From a checkpoint of a small mixture-of-experts model trained on Wikipedia: a variant of SOAP for the experts.
Below are experts of layer 6 (counted from 0) of a mixture-of-experts language model. Rows are named router (the router's row for the expert), down (a neuron's output weights, with its number) and show model dimensions 240-319. Each number is 50 + 10 x the weight over its row's rms, rounded and kept within 0 to 99.
After each expert's rows: "comes before" lists some tokens at least twice as common just after its tokens as in all text. This comes from a sample of Wikipedia text that the model never trained on. Tokens count by the router's weight.

# expert 1
router:50 52 43 53 49 52 49 56 17 40 49 67 60 61 56 47 48 44 48 47 48 50 65 58 57 34 63 56 56 46 51 53 41 42 60 58 52 48 50 58 54 54 54 57 49 42 41 42 38 34 53 46 46 38 73 46 44 45 67 69 41 56 52 50 42 56 48 55 41 53 52 69 30 35 34 52 42 47 63 50
down15:43 72 50 46 44 58 51 63 62 55 53 29 45 46 64 56 50 63 50 52 56 60 41 36 67 68 49 28 35 40 48 47 42 67 56 63 52 36 39 38 43 45 43 32 45 52 50 56 68 73 48 46 49 57 48 41 65 49 50 37 72 56 37 48 46 56 63 40 48 51 44 56 39 64 58 56 38 46 38 37
down16:48 38 56 62 43 50 47 54 52 49 46 57 49 41 53 40 45 27 54 49 38 50 58 39 58 53 46 54 54 60 44 49 53 48 34 49 40 57 40 47 68 50 58 54 62 39 48 30 50 43 63 40 43 70 38 53 45 42 62 47 40 54 46 49 57 54 64 48 44 59 36 54 47 55 57 38 32 28 66 46
down17:56 32 58 44 49 51 58 27 47 33 48 51 64 52 47 52 41 38 71 46 67 64 40 54 33 51 38 41 48 61 45 59 41 56 46 38 59 41 47 65 62 44 42 46 51 56 53 44 63 58 44 57 56 56 45 40 58 53 49 44 36 34 53 42 52 66 46 59 67 62 62 47 56 51 42 38 57 51 61 49
down18:54 30 50 62 54 45 46 57 52 54 41 72 53 48 36 35 68 43 40 44 52 51 41 56 37 54 58 37 39 50 48 44 52 45 45 67 30 23 48 48 62 34 51 45 53 32 61 59 48 26 50 45 38 60 49 27 38 48 34 59 50 49 51 44 57 42 53 52 57 54 39 57 44 53 47 45 68 53 59 49
down19:60 49 41 59 51 52 64 37 67 68 27 33 46 38 43 64 51 73 64 69 59 67 61 56 70 47 55 69 37 57 57 58 52 58 60 60 53 40 34 51 36 48 36 54 46 58 46 48 61 77 41 56 47 34 50 45 54 63 51 51 55 44 66 38 46 63 48 70 45 51 42 48 58 40 53 47 44 46 48 38
down20:33 52 57 55 32 36 41 60 56 41 49 56 60 24 37 62 54 42 37 42 66 59 35 51 49 55 72 56 58 42 64 62 55 41 45 91 53 40 53 68 52 44 30 50 65 47 56 42 65 56 46 58 73 42 68 53 52 49 30 63 23 46 52 32 32 66 52 53 39 35 63 63 48 50 56 54 52 52 56 52
down21:65 39 30 60 50 43 54 48 46 51 50 53 65 60 50 56 49 31 57 41 47 54 42 54 50 51 64 49 51 60 38 46 54 50 57 50 48 46 40 62 55 43 67 52 54 54 73 47 57 30 50 40 38 48 51 50 36 60 57 60 52 49 49 60 37 73 62 42 24 53 54 39 63 56 47 43 42 42 43 55
down22:54 64 44 44 39 51 52 49 49 42 53 49 74 53 61 42 45 55 57 52 49 57 42 58 53 46 30 47 44 47 60 38 47 35 46 61 64 60 40 58 37 37 55 62 52 50 65 53 50 50 59 36 60 54 52 40 47 52 35 53 43 48 48 51 37 48 50 53 64 34 39 60 50 43 36 35 56 39 39 53
down23:69 57 47 38 32 63 52 40 50 60 59 52 61 37 46 41 62 65 47 37 61 51 51 61 53 49 49 54 43 54 42 53 51 49 49 64 64 53 36 68 49 50 35 49 51 59 65 51 42 32 61 62 33 50 56 63 53 50 55 46 59 50 36 46 58 56 59 36 42 62 42 49 53 35 43 40 60 54 43 45
down24:53 38 53 55 62 42 36 53 43 46 51 58 47 56 45 40 44 58 62 44 58 26 52 50 55 49 33 41 72 54 76 58 36 58 47 41 43 55 60 52 45 53 55 48 48 57 36 64 41 68 62 47 35 56 37 49 54 49 37 42 40 47 38 63 62 68 37 45 42 57 54 45 50 44 56 62 68 31 57 71
down25:48 61 53 44 65 60 56 56 61 54 76 39 59 40 52 59 48 47 59 42 51 68 63 56 49 55 57 55 41 25 33 48 56 31 53 59 45 63 30 45 49 48 72 44 63 46 51 55 54 40 39 41 41 41 46 52 55 56 46 41 62 47 57 32 56 52 38 35 43 48 56 50 46 64 52 44 55 38 66 44
down26:45 49 63 33 57 57 47 42 44 51 42 50 41 56 39 57 63 67 50 51 55 60 35 48 48 69 56 58 55 35 50 54 58 62 32 64 47 48 48 49 57 50 48 49 44 59 45 39 46 54 46 55 43 32 45 42 54 58 62 55 39 48 46 46 56 42 48 57 60 39 52 51 39 56 52 41 43 57 34 56
down27:64 53 60 44 33 61 55 44 53 35 64 63 43 62 45 36 39 45 43 47 43 40 41 38 48 42 48 47 50 59 44 45 60 29 60 45 60 52 60 53 50 52 58 32 60 61 39 54 35 51 79 44 60 26 38 41 50 52 60 41 39 55 53 38 67 41 58 64 56 52 36 54 45 77 60 33 55 21 35 46
down28:65 62 57 46 43 43 41 42 51 53 45 47 36 33 51 55 64 45 46 38 65 67 46 31 45 32 44 67 54 63 52 45 51 45 44 41 59 52 48 60 37 48 64 47 46 50 58 60 67 50 61 22 57 51 39 70 36 46 59 50 61 47 38 66 35 35 47 55 65 53 53 49 45 58 49 54 40 49 47 56
down29:63 58 59 41 44 47 72 41 63 43 65 51 55 49 51 51 48 63 42 49 41 53 45 62 32 49 58 62 52 68 25 43 43 42 35 57 52 53 49 47 44 56 56 45 58 58 38 56 68 66 37 62 63 54 34 68 49 65 42 45 41 53 45 44 50 62 52 51 35 42 58 53 74 39 58 46 33 67 33 52
down30:50 54 56 55 44 51 48 50 49 57 59 40 56 48 67 52 62 59 67 58 56 49 44 53 55 62 37 40 64 60 40 57 60 63 55 41 59 67 50 44 53 58 38 49 42 58 50 52 50 52 33 36 40 35 41 57 42 42 68 44 48 58 47 68 77 56 58 44 49 68 38 31 42 56 56 64 56 35 59 52
comes before: " |", " (", "\n", " |\n", ";", "z"

# expert 9
router:56 48 46 44 54 56 41 51 63 55 49 67 50 44 43 67 39 46 32 65 28 51 65 49 53 46 70 44 42 56 54 67 35 49 75 64 39 70 41 49 54 59 27 57 46 45 49 50 33 34 44 56 33 52 57 70 45 50 50 41 43 54 45 45 60 51 40 42 44 58 43 53 40 36 56 49 51 45 57 52
down15:66 43 52 58 61 46 54 41 29 52 52 32 38 67 61 34 59 55 32 55 51 46 73 49 47 48 50 50 77 50 54 66 52 60 48 62 72 59 49 48 51 48 52 51 42 59 44 66 44 76 59 40 40 72 51 54 49 61 43 63 49 68 59 35 54 48 49 52 55 72 66 42 51 43 46 32 45 46 43 42
down16:34 41 53 46 45 51 37 74 42 51 41 56 51 50 50 60 46 26 52 46 64 52 35 74 47 59 38 52 54 40 64 65 62 56 46 46 65 46 44 58 67 51 50 63 33 28 49 47 32 61 45 49 45 43 51 70 41 59 47 49 60 63 62 51 53 48 62 48 38 58 53 50 51 46 54 52 53 42 49 76
down17:37 47 72 63 54 58 46 60 49 26 41 66 49 42 71 45 40 56 61 62 51 54 47 58 53 49 57 46 53 34 51 49 41 49 56 48 37 32 66 39 68 55 65 47 53 60 58 46 35 53 49 50 36 62 43 52 53 57 59 77 41 48 59 61 67 61 47 28 55 32 48 52 61 43 45 54 68 56 46 43
down18:59 37 23 56 42 52 50 46 61 52 54 41 47 24 46 61 68 56 58 60 47 38 41 47 62 51 41 45 41 60 58 59 31 30 41 57 48 49 54 69 39 53 52 61 70 47 47 42 52 47 41 45 55 38 52 43 50 32 54 33 63 57 51 47 61 68 60 37 55 55 38 65 58 51 49 46 77 58 49 34
down19:49 49 55 59 58 56 53 37 56 54 48 65 48 62 45 39 59 43 48 53 50 46 45 53 57 49 47 39 63 45 51 46 38 49 47 36 53 46 53 50 42 61 56 51 54 46 34 55 61 43 63 60 44 40 42 43 29 38 59 52 25 58 67 43 56 55 54 49 60 48 64 45 49 26 63 42 36 32 54 42
down20:47 43 53 53 52 51 48 36 46 61 47 48 64 50 54 59 31 49 59 66 45 39 55 32 65 47 57 55 49 56 42 51 60 37 48 32 45 46 50 55 49 50 32 45 52 50 58 69 55 41 78 54 61 48 34 48 61 66 56 51 45 50 39 64 45 45 40 67 67 60 49 61 58 49 44 38 67 43 65 47
down21:47 42 42 60 55 43 52 32 58 78 54 39 49 64 45 46 68 57 37 49 69 40 55 50 54 49 55 50 51 55 51 50 38 53 46 39 45 52 43 49 43 39 58 49 57 43 50 47 60 46 44 52 51 48 39 46 46 47 59 61 42 79 51 43 48 50 62 39 70 67 50 57 36 34 48 34 49 42 55 50
down22:42 48 45 48 50 59 25 42 59 73 39 46 68 48 51 50 50 37 38 48 50 64 41 52 46 37 49 36 58 53 58 65 51 47 51 60 50 45 37 58 59 50 56 54 55 37 55 45 66 50 43 49 49 44 45 54 59 41 60 43 60 53 31 46 43 47 45 41 46 60 48 35 41 48 40 48 50 41 54 43
down23:43 32 58 44 54 51 43 49 47 52 55 25 59 42 34 46 52 62 36 66 44 54 45 57 51 45 59 39 47 45 63 37 52 66 43 53 52 76 62 57 36 44 58 42 44 47 49 60 61 38 55 34 52 47 73 42 62 42 55 48 32 49 66 51 43 44 54 41 75 58 50 41 40 56 64 43 48 43 41 53
down24:40 53 43 59 50 64 67 55 74 39 35 49 30 25 38 50 54 43 45 31 53 61 42 50 51 61 43 51 23 67 50 55 36 43 36 71 60 49 48 51 45 43 59 49 52 39 40 65 44 48 47 31 54 66 39 39 49 66 54 57 47 56 69 34 47 56 48 39 48 55 55 46 61 61 50 51 47 58 37 59
down25:55 56 42 53 64 45 49 49 53 46 58 46 49 50 42 48 50 56 74 60 43 45 26 64 39 49 34 65 39 38 72 28 59 41 53 53 50 64 60 53 47 73 49 52 50 76 53 49 48 56 54 62 56 49 54 41 57 59 78 64 50 67 56 76 43 63 55 45 41 44 55 45 51 51 55 53 53 56 51 49
down26:60 46 32 43 56 43 45 44 50 44 43 63 54 54 45 41 64 62 49 50 46 51 39 58 60 68 39 62 53 50 42 38 30 51 63 62 64 45 48 43 39 40 69 51 54 56 37 54 60 24 57 71 61 53 58 51 59 42 59 45 39 45 52 52 44 29 67 40 53 52 55 44 37 52 41 44 29 46 36 48
down27:59 47 60 59 59 46 60 49 60 57 43 60 42 52 40 60 54 57 53 57 61 40 38 57 61 51 52 75 39 59 36 45 71 31 34 61 50 62 42 36 54 51 53 48 59 55 45 60 52 53 65 47 44 42 54 65 45 52 56 47 45 68 44 61 52 61 53 62 76 59 32 55 56 54 56 45 47 49 44 55
down28:43 51 40 53 62 63 29 56 57 69 59 62 37 55 47 75 30 57 56 47 37 62 27 40 50 32 60 49 67 47 41 64 33 61 32 57 76 45 63 45 38 48 49 50 39 49 41 72 48 54 52 28 44 53 44 66 31 44 35 35 38 59 55 31 47 46 38 36 43 64 58 55 66 53 71 48 37 53 54 43
down29:72 55 42 48 59 56 30 58 58 40 44 59 46 44 45 49 46 61 57 68 49 66 35 49 61 53 40 53 53 40 49 44 54 63 65 26 52 40 53 58 56 51 81 56 67 67 53 50 40 45 41 58 44 36 60 33 55 67 36 52 50 38 58 51 53 54 47 53 53 55 39 61 60 61 69 56 49 40 50 35
down30:50 59 42 24 55 35 56 53 63 58 48 61 54 72 77 46 60 58 56 36 67 64 45 49 58 38 26 60 44 59 34 55 47 41 55 64 53 50 48 41 47 47 71 29 55 34 48 48 55 72 52 47 55 55 54 41 43 57 66 43 32 52 39 54 52 50 53 51 50 26 53 48 52 55 56 45 58 56 41 47
comes before: " the", " to", " of", " a", " in", " by"

# expert 12
router:44 47 58 25 50 69 56 49 51 48 32 46 57 55 34 40 43 52 57 57 61 46 45 80 66 46 71 68 41 49 57 55 41 31 52 27 48 52 62 60 62 37 55 47 54 28 50 46 59 59 45 51 41 51 52 35 69 65 53 57 53 51 52 67 45 30 50 41 49 65 64 50 34 50 40 47 33 52 72 48
down15:52 46 37 58 46 45 46 41 31 48 68 61 50 64 53 47 43 40 42 66 62 67 48 39 40 44 54 59 39 63 53 59 33 54 42 59 29 41 42 49 49 55 53 33 48 59 63 45 33 49 56 53 44 38 63 44 37 48 51 54 51 50 59 52 50 50 39 50 53 34 37 40 58 43 43 47 54 31 34 43
down16:49 55 52 41 60 53 50 42 37 55 44 54 34 52 48 22 49 47 51 31 41 49 54 58 53 39 37 70 58 50 46 58 40 58 60 41 50 53 62 49 60 51 44 40 56 40 57 57 48 42 61 58 40 53 53 64 77 45 51 47 34 38 44 70 60 49 37 41 45 37 50 62 62 51 77 51 47 60 45 40
down17:48 48 46 57 44 40 61 44 45 37 32 52 61 70 44 55 56 42 56 53 27 45 52 60 67 46 88 52 43 43 45 55 56 49 44 38 43 64 68 67 62 38 59 24 44 53 58 48 58 35 44 58 39 52 36 49 44 52 60 47 45 30 55 39 37 44 46 42 34 49 59 52 60 36 48 52 48 45 47 47
down18:74 62 72 48 48 43 37 59 55 54 45 59 69 58 57 57 29 43 63 59 39 43 46 67 59 49 49 41 48 47 38 52 76 46 45 57 74 38 55 48 47 57 46 61 57 49 68 54 49 46 53 67 51 59 40 52 58 57 48 62 45 67 29 42 57 47 27 41 44 55 62 53 41 52 46 52 35 42 32 53
down19:55 72 60 54 42 51 88 69 58 44 45 65 50 45 47 46 52 29 51 52 60 48 57 43 46 66 54 46 50 37 28 51 64 55 43 45 50 29 40 47 51 45 49 35 50 59 39 38 63 58 49 59 57 53 43 56 54 30 48 64 36 56 33 31 35 56 55 30 35 40 51 55 47 57 56 58 51 39 51 52
down20:43 33 46 25 56 45 21 45 54 59 52 58 49 51 46 26 50 38 59 35 51 48 72 61 55 48 61 68 51 41 52 70 71 33 64 56 62 42 54 46 54 38 35 39 48 37 64 39 50 49 61 46 48 43 37 43 32 49 55 54 58 48 44 52 47 62 48 51 51 41 57 52 63 47 52 66 49 54 48 64
down21:38 37 30 37 48 56 53 44 44 41 44 54 42 51 35 48 50 63 57 48 50 45 39 46 49 32 35 45 36 53 41 45 53 48 46 46 52 55 50 45 54 46 45 52 62 54 60 50 48 56 35 39 35 59 75 56 55 53 42 28 27 39 35 67 43 53 66 53 59 62 57 36 57 51 42 34 58 59 38 62
down22:43 47 55 73 49 49 59 49 45 44 25 44 41 50 42 41 50 63 60 50 47 47 49 49 48 50 39 45 51 37 44 64 46 60 44 46 53 68 31 39 41 45 58 40 44 60 45 48 47 62 66 53 51 54 33 39 52 47 66 21 51 51 45 37 62 56 43 52 53 50 36 45 41 57 38 42 39 52 54 63
down23:42 45 50 28 39 39 44 58 41 47 35 30 64 48 71 52 62 44 53 45 48 28 50 64 60 62 70 49 47 41 41 56 36 63 65 36 56 49 48 64 51 55 54 75 44 46 46 46 68 53 49 61 69 58 53 45 52 66 55 40 46 65 49 32 51 45 56 33 42 36 26 58 72 63 53 35 43 56 50 34
down24:63 72 52 49 45 56 62 47 40 48 71 46 50 57 75 46 41 54 48 55 41 69 54 55 47 41 52 74 67 37 61 46 27 47 31 61 57 41 30 60 67 48 58 46 54 59 46 52 58 58 41 55 49 55 50 37 70 62 40 51 46 45 38 46 47 46 53 56 47 46 53 51 50 55 67 54 46 27 57 45
down25:40 45 54 39 64 68 42 44 44 48 49 57 52 47 43 38 49 69 55 49 67 39 51 30 54 50 40 51 35 62 39 51 45 51 58 52 51 53 39 65 45 44 53 52 55 45 43 59 51 46 51 42 48 51 55 50 57 50 57 20 60 46 50 63 64 34 43 57 36 41 51 63 56 55 62 55 57 41 56 54
down26:42 47 42 65 41 52 52 46 48 52 44 48 42 52 56 57 49 54 42 55 54 54 58 57 45 38 45 58 43 33 48 64 53 56 50 43 59 57 25 49 53 36 48 51 62 56 37 59 60 59 58 32 71 43 43 60 50 53 58 38 48 54 67 46 60 53 44 54 59 45 53 61 47 54 45 47 57 24 42 44
down27:59 46 66 64 46 45 49 58 46 57 57 61 56 42 59 51 53 59 43 41 42 59 26 49 52 53 61 69 63 52 51 45 51 39 41 51 37 46 59 42 63 44 34 36 48 38 52 57 67 56 50 39 56 56 36 53 31 58 46 60 62 50 78 35 38 46 32 46 64 48 56 46 47 60 44 53 65 34 44 43
down28:67 53 55 56 47 60 49 59 40 48 42 49 51 57 67 39 48 51 37 56 60 64 34 49 53 68 61 61 68 33 63 52 56 54 72 51 46 54 40 52 60 51 40 57 54 57 55 54 59 54 36 61 53 40 63 55 55 39 51 46 73 49 53 57 45 47 44 45 53 68 45 37 52 39 61 33 63 49 44 58
down29:57 67 61 56 54 46 70 48 48 54 43 53 44 55 44 33 78 55 53 37 64 33 61 52 64 63 42 49 52 46 52 51 52 65 72 35 48 69 51 39 48 42 50 43 53 46 55 59 43 66 62 46 65 38 59 47 45 54 57 38 26 48 43 50 40 78 59 50 45 43 43 45 65 35 68 45 47 58 38 38
down30:61 56 46 52 59 35 44 57 53 40 54 49 52 36 60 46 65 59 50 49 62 73 50 47 56 45 72 64 49 68 49 62 49 66 55 66 59 40 45 64 52 53 53 52 35 41 63 52 60 41 42 48 36 75 45 60 57 44 57 50 45 40 51 55 47 39 41 42 76 64 51 56 42 56 35 61 57 72 62 53
comes before: " ", " |", "0", "|", "1", "2"

# expert 2
router:60 67 39 18 63 59 50 65 42 29 50 54 65 45 50 37 48 41 43 47 34 32 55 49 54 46 50 63 68 44 54 40 39 59 43 46 35 61 54 48 48 62 64 64 57 47 52 48 50 27 42 39 47 53 45 40 57 43 43 43 59 31 50 64 44 50 35 51 52 49 46 63 50 31 47 57 50 42 57 57
down15:44 62 53 51 47 42 47 47 54 41 53 35 40 47 65 59 48 46 43 25 43 43 44 51 64 55 49 47 65 47 54 41 16 64 83 64 48 54 33 50 46 64 43 63 40 56 50 29 38 55 47 39 62 52 65 48 36 56 65 60 38 50 47 52 46 77 36 57 46 47 46 69 56 48 58 46 68 21 43 55
down16:48 36 36 51 53 50 60 51 67 40 69 64 51 49 46 45 34 55 54 44 56 51 55 53 47 50 54 72 40 31 51 47 54 66 71 47 52 59 54 54 59 58 46 47 71 49 26 40 56 45 52 50 48 58 42 52 60 46 46 58 59 33 44 51 48 47 54 54 63 56 44 45 55 35 52 52 53 51 49 42
down17:44 58 61 72 34 51 45 44 74 54 58 48 48 30 45 65 43 46 62 68 73 61 65 34 48 46 51 41 56 38 36 64 65 44 49 68 52 64 52 64 51 35 46 58 42 57 58 41 59 56 42 38 49 44 47 50 40 44 48 52 54 57 59 55 55 46 43 49 55 73 46 47 49 58 41 45 50 49 55 41
down18:41 42 49 65 40 48 50 50 82 37 60 49 53 66 49 42 55 57 45 47 55 51 52 41 45 44 58 54 41 59 28 37 43 57 42 60 55 61 52 73 60 60 56 52 56 36 82 44 63 45 51 52 45 49 45 52 48 49 50 65 54 26 59 61 61 51 61 56 52 58 47 38 47 43 54 32 56 69 52 49
down19:55 52 40 58 45 42 57 29 62 34 44 60 36 53 63 49 45 52 45 54 33 74 58 45 59 66 32 56 46 45 65 62 46 38 51 60 52 43 65 50 59 49 43 46 57 37 58 41 54 58 50 41 66 29 67 47 67 47 61 42 48 44 35 35 41 49 67 26 41 54 55 42 36 33 31 58 39 57 44 35
down20:41 47 59 32 62 53 48 64 58 45 61 49 38 54 56 44 63 65 48 34 50 58 41 53 57 37 73 51 50 47 43 58 53 53 59 63 60 45 53 55 53 63 57 61 60 37 39 58 50 52 47 44 58 42 52 50 48 65 51 65 53 43 32 56 43 46 44 39 63 35 53 42 45 54 47 45 47 64 51 48
down21:49 44 29 59 43 37 60 50 49 52 63 54 33 51 72 48 64 66 52 40 56 61 69 46 46 35 53 44 44 46 50 46 58 40 48 65 49 35 53 45 45 54 52 52 54 58 57 52 33 48 44 46 35 32 52 39 54 52 66 59 72 48 35 49 62 34 59 66 43 49 53 35 49 33 44 33 67 54 59 40
down22:42 39 52 57 71 60 45 42 48 43 51 44 43 51 46 48 34 39 52 59 50 42 43 54 57 56 33 43 30 40 55 51 30 69 50 43 69 44 51 43 39 59 37 50 51 52 51 67 54 45 56 61 43 50 48 50 49 43 44 39 60 45 48 50 59 50 41 47 53 53 45 54 46 43 50 66 57 64 37 64
down23:44 37 59 44 44 39 51 61 50 57 50 63 64 62 52 60 53 54 61 44 36 43 45 47 51 38 55 52 51 44 53 59 47 75 58 51 37 58 86 61 47 63 49 53 55 48 44 37 54 45 53 53 56 57 55 51 43 63 68 66 55 41 55 55 53 48 61 47 39 53 56 46 49 38 46 48 48 45 54 62
down24:33 49 51 62 65 48 41 52 55 43 44 54 48 60 54 62 51 62 49 56 57 36 38 41 35 60 65 43 76 34 59 42 43 39 58 42 33 61 45 58 46 54 51 38 60 47 40 57 65 44 52 54 58 51 49 33 51 40 53 48 57 54 52 57 49 47 62 35 34 57 39 48 36 43 61 53 30 38 49 66
down25:54 41 46 71 60 42 56 55 61 37 62 56 53 56 40 55 45 46 62 56 43 59 53 44 40 32 44 20 54 26 54 38 41 48 52 58 51 43 44 69 48 41 39 64 52 49 51 59 42 67 64 40 53 53 52 58 43 64 44 44 47 44 52 58 21 46 42 42 49 59 45 60 41 40 54 37 58 40 26 48
down26:57 63 53 53 45 66 49 47 51 54 61 54 40 50 44 36 45 43 36 52 71 59 45 31 53 44 26 47 57 45 54 51 56 50 25 52 43 44 57 44 43 58 49 29 56 69 56 52 59 56 45 60 42 49 53 28 51 69 54 56 38 58 38 61 49 46 43 40 39 55 37 43 50 58 62 38 41 56 41 57
down27:38 30 57 56 36 39 42 43 60 43 53 58 34 37 47 48 60 51 39 31 62 49 64 63 51 36 56 49 55 52 48 36 42 59 59 54 42 50 55 58 55 40 50 58 46 43 50 46 47 52 59 66 54 53 37 57 54 46 64 42 51 46 57 32 53 58 48 28 47 51 68 30 69 51 54 53 47 36 55 61
down28:50 53 29 54 54 53 49 54 28 50 50 44 54 59 50 37 53 24 53 32 63 47 57 50 47 47 48 44 46 56 49 66 65 50 56 53 46 35 51 46 36 49 45 65 47 50 57 43 51 41 38 26 44 56 52 57 67 42 47 54 35 45 36 53 65 36 52 62 52 33 36 32 38 45 46 53 33 54 57 45
down29:50 51 58 47 54 46 51 39 37 44 59 53 59 49 32 43 44 62 53 52 70 53 49 51 48 51 45 48 48 40 56 63 37 38 59 45 64 51 58 51 54 47 49 64 59 42 45 47 52 39 46 56 52 56 56 57 52 52 52 61 50 41 46 69 41 48 45 62 42 57 58 56 46 44 47 19 34 51 55 61
down30:69 53 58 45 52 46 57 54 53 53 41 51 63 42 44 52 56 64 60 21 47 38 55 52 47 58 53 32 69 55 50 34 44 43 32 51 56 51 43 55 40 71 79 46 53 36 44 47 59 44 55 61 56 46 28 63 50 40 40 67 63 40 79 47 54 53 41 29 68 36 37 53 36 49 58 53 47 57 51 44
comes before: "20", "19", " ", "18", "–", "17"

# expert 8
router:51 46 52 45 56 67 50 48 39 31 45 45 62 55 51 58 27 39 40 57 49 42 57 43 52 48 52 60 43 71 41 65 34 48 50 65 37 49 60 54 54 56 52 65 59 47 68 37 55 55 41 43 46 58 59 35 53 68 64 62 60 58 45 49 51 28 34 46 51 58 48 47 47 38 44 57 44 54 58 56
down15:43 68 58 48 68 47 46 45 54 47 52 42 44 52 64 45 40 54 45 54 62 63 76 53 63 40 52 58 49 43 50 55 55 58 44 45 52 65 55 51 30 59 69 51 65 42 36 50 52 43 52 46 50 47 67 66 40 49 45 38 55 39 53 55 66 51 50 41 53 38 50 58 46 42 44 63 52 46 48 48
down16:46 39 55 57 68 56 46 64 53 44 42 58 38 50 63 53 49 63 42 54 54 67 47 47 30 52 48 66 52 68 59 57 50 43 36 66 38 32 52 72 73 62 57 57 36 58 43 68 68 48 61 33 58 57 50 48 50 63 49 53 48 48 42 50 39 55 55 35 45 47 55 55 57 49 55 46 51 47 64 68
down17:49 61 47 53 41 47 60 41 57 49 38 49 39 62 65 45 37 41 54 49 56 26 50 49 51 52 34 60 43 40 62 57 37 54 47 27 58 38 40 48 36 50 55 61 35 44 66 62 43 48 33 65 55 64 55 44 41 62 40 50 52 48 49 34 58 57 54 46 66 50 47 48 38 75 49 58 37 45 56 42
down18:61 52 41 42 50 60 50 65 54 60 63 55 60 53 30 47 56 45 45 34 38 64 41 51 45 32 67 45 59 44 63 64 57 44 23 50 57 63 63 47 48 35 43 37 60 46 48 45 53 44 55 56 44 46 51 60 75 57 78 58 65 46 45 39 50 64 50 63 56 56 64 40 51 48 51 64 68 55 46 47
down19:40 59 57 52 59 60 53 55 59 44 62 40 59 43 52 44 43 46 54 28 61 51 35 47 81 55 42 53 53 35 40 49 43 59 23 56 59 54 44 58 64 80 54 46 55 65 49 71 63 64 53 38 51 52 58 58 49 58 48 58 72 41 52 34 64 38 41 41 42 78 54 27 53 71 57 63 34 35 58 43
down20:48 53 61 31 40 58 39 49 45 49 50 47 63 44 42 40 53 52 73 32 33 59 41 38 55 57 67 42 53 38 50 53 60 55 48 35 36 39 51 51 55 59 48 49 47 65 44 41 61 48 65 42 57 29 51 46 55 48 65 51 34 32 42 45 36 39 61 33 45 57 44 57 63 58 32 39 48 64 56 59
down21:40 50 46 57 22 38 45 44 59 46 42 53 43 39 44 58 67 60 42 50 58 34 41 50 39 46 66 55 48 45 43 41 53 50 50 42 65 63 46 57 67 64 44 55 46 77 48 38 38 46 45 44 53 51 31 41 51 51 70 51 57 46 39 38 44 77 53 66 54 47 42 44 44 69 43 52 31 47 68 60
down22:40 45 45 53 39 57 48 40 56 51 85 52 59 37 39 55 46 58 68 67 62 45 75 60 46 45 33 49 43 29 52 54 44 58 65 48 35 45 64 56 59 47 66 60 59 42 56 63 37 45 51 45 44 53 36 51 64 48 47 47 51 51 58 52 43 49 52 48 40 52 60 65 62 44 36 37 51 42 60 64
down23:36 57 55 47 56 46 40 53 54 62 63 51 66 56 47 22 52 65 30 55 58 53 44 54 52 45 54 44 62 46 34 58 52 56 53 52 61 33 49 60 45 41 57 57 39 42 41 48 53 56 64 63 49 41 54 58 48 63 23 55 65 53 41 43 44 50 58 66 47 29 40 57 41 43 52 50 45 40 59 38
down24:53 37 69 54 59 57 58 29 70 78 23 56 49 39 56 58 49 43 47 45 48 54 39 38 60 46 67 49 57 45 36 37 51 61 54 39 51 57 47 56 58 56 45 58 45 70 55 60 52 69 49 51 54 45 48 64 46 53 55 51 44 52 78 47 44 60 46 60 50 37 59 58 37 58 54 44 53 32 67 37
down25:47 55 52 37 30 60 49 41 49 57 49 56 60 56 44 55 52 45 57 44 54 56 43 36 41 54 57 44 69 57 59 45 48 42 43 57 45 49 43 49 55 64 62 45 35 37 60 62 62 35 47 57 31 52 60 47 54 58 42 45 54 40 40 50 47 34 50 39 48 55 48 32 50 36 65 61 33 37 63 43
down26:51 58 48 52 34 58 53 42 43 38 43 31 60 61 43 54 39 53 51 48 27 60 60 39 62 46 39 46 58 36 50 47 45 60 66 51 40 38 47 58 50 50 47 58 34 52 43 52 49 42 51 53 46 57 21 45 51 56 40 44 42 54 32 49 35 57 42 39 49 67 37 50 37 55 52 54 48 55 44 43
down27:55 46 51 64 50 53 64 48 42 36 59 63 45 47 67 44 58 46 71 44 62 65 47 65 72 72 69 60 48 42 40 50 41 50 65 64 58 36 44 43 44 60 55 51 51 33 53 50 31 42 36 40 30 64 31 60 48 45 44 50 60 57 62 49 44 53 41 67 47 63 38 75 49 41 62 63 57 36 57 54
down28:53 39 47 66 55 44 45 54 45 55 64 46 55 62 52 48 55 55 57 32 68 46 35 62 69 42 63 73 28 56 61 50 57 59 40 46 62 44 43 45 55 36 60 36 56 56 43 53 48 48 34 60 59 53 55 51 68 57 51 60 64 43 51 74 61 39 46 46 34 30 55 51 40 50 43 60 61 39 32 41
down29:45 66 38 45 49 46 56 54 67 53 62 38 57 52 56 51 52 44 45 32 47 46 46 68 55 52 57 63 69 48 44 35 37 65 42 33 60 44 53 46 41 47 52 58 47 49 52 58 77 46 78 43 41 33 58 47 59 41 48 29 35 49 62 50 48 42 39 43 67 52 56 59 69 60 54 45 51 64 68 42
down30:37 48 42 68 62 70 28 49 61 63 57 44 41 61 61 71 52 60 42 49 39 66 53 63 58 58 64 52 51 59 54 48 54 50 48 65 57 39 42 46 56 65 50 57 51 58 44 51 48 41 65 48 44 28 46 41 53 51 29 32 53 60 47 41 48 54 52 65 53 41 40 67 34 52 43 39 36 41 51 60
comes before: " |", " ", " |\n", "-", ";", ")"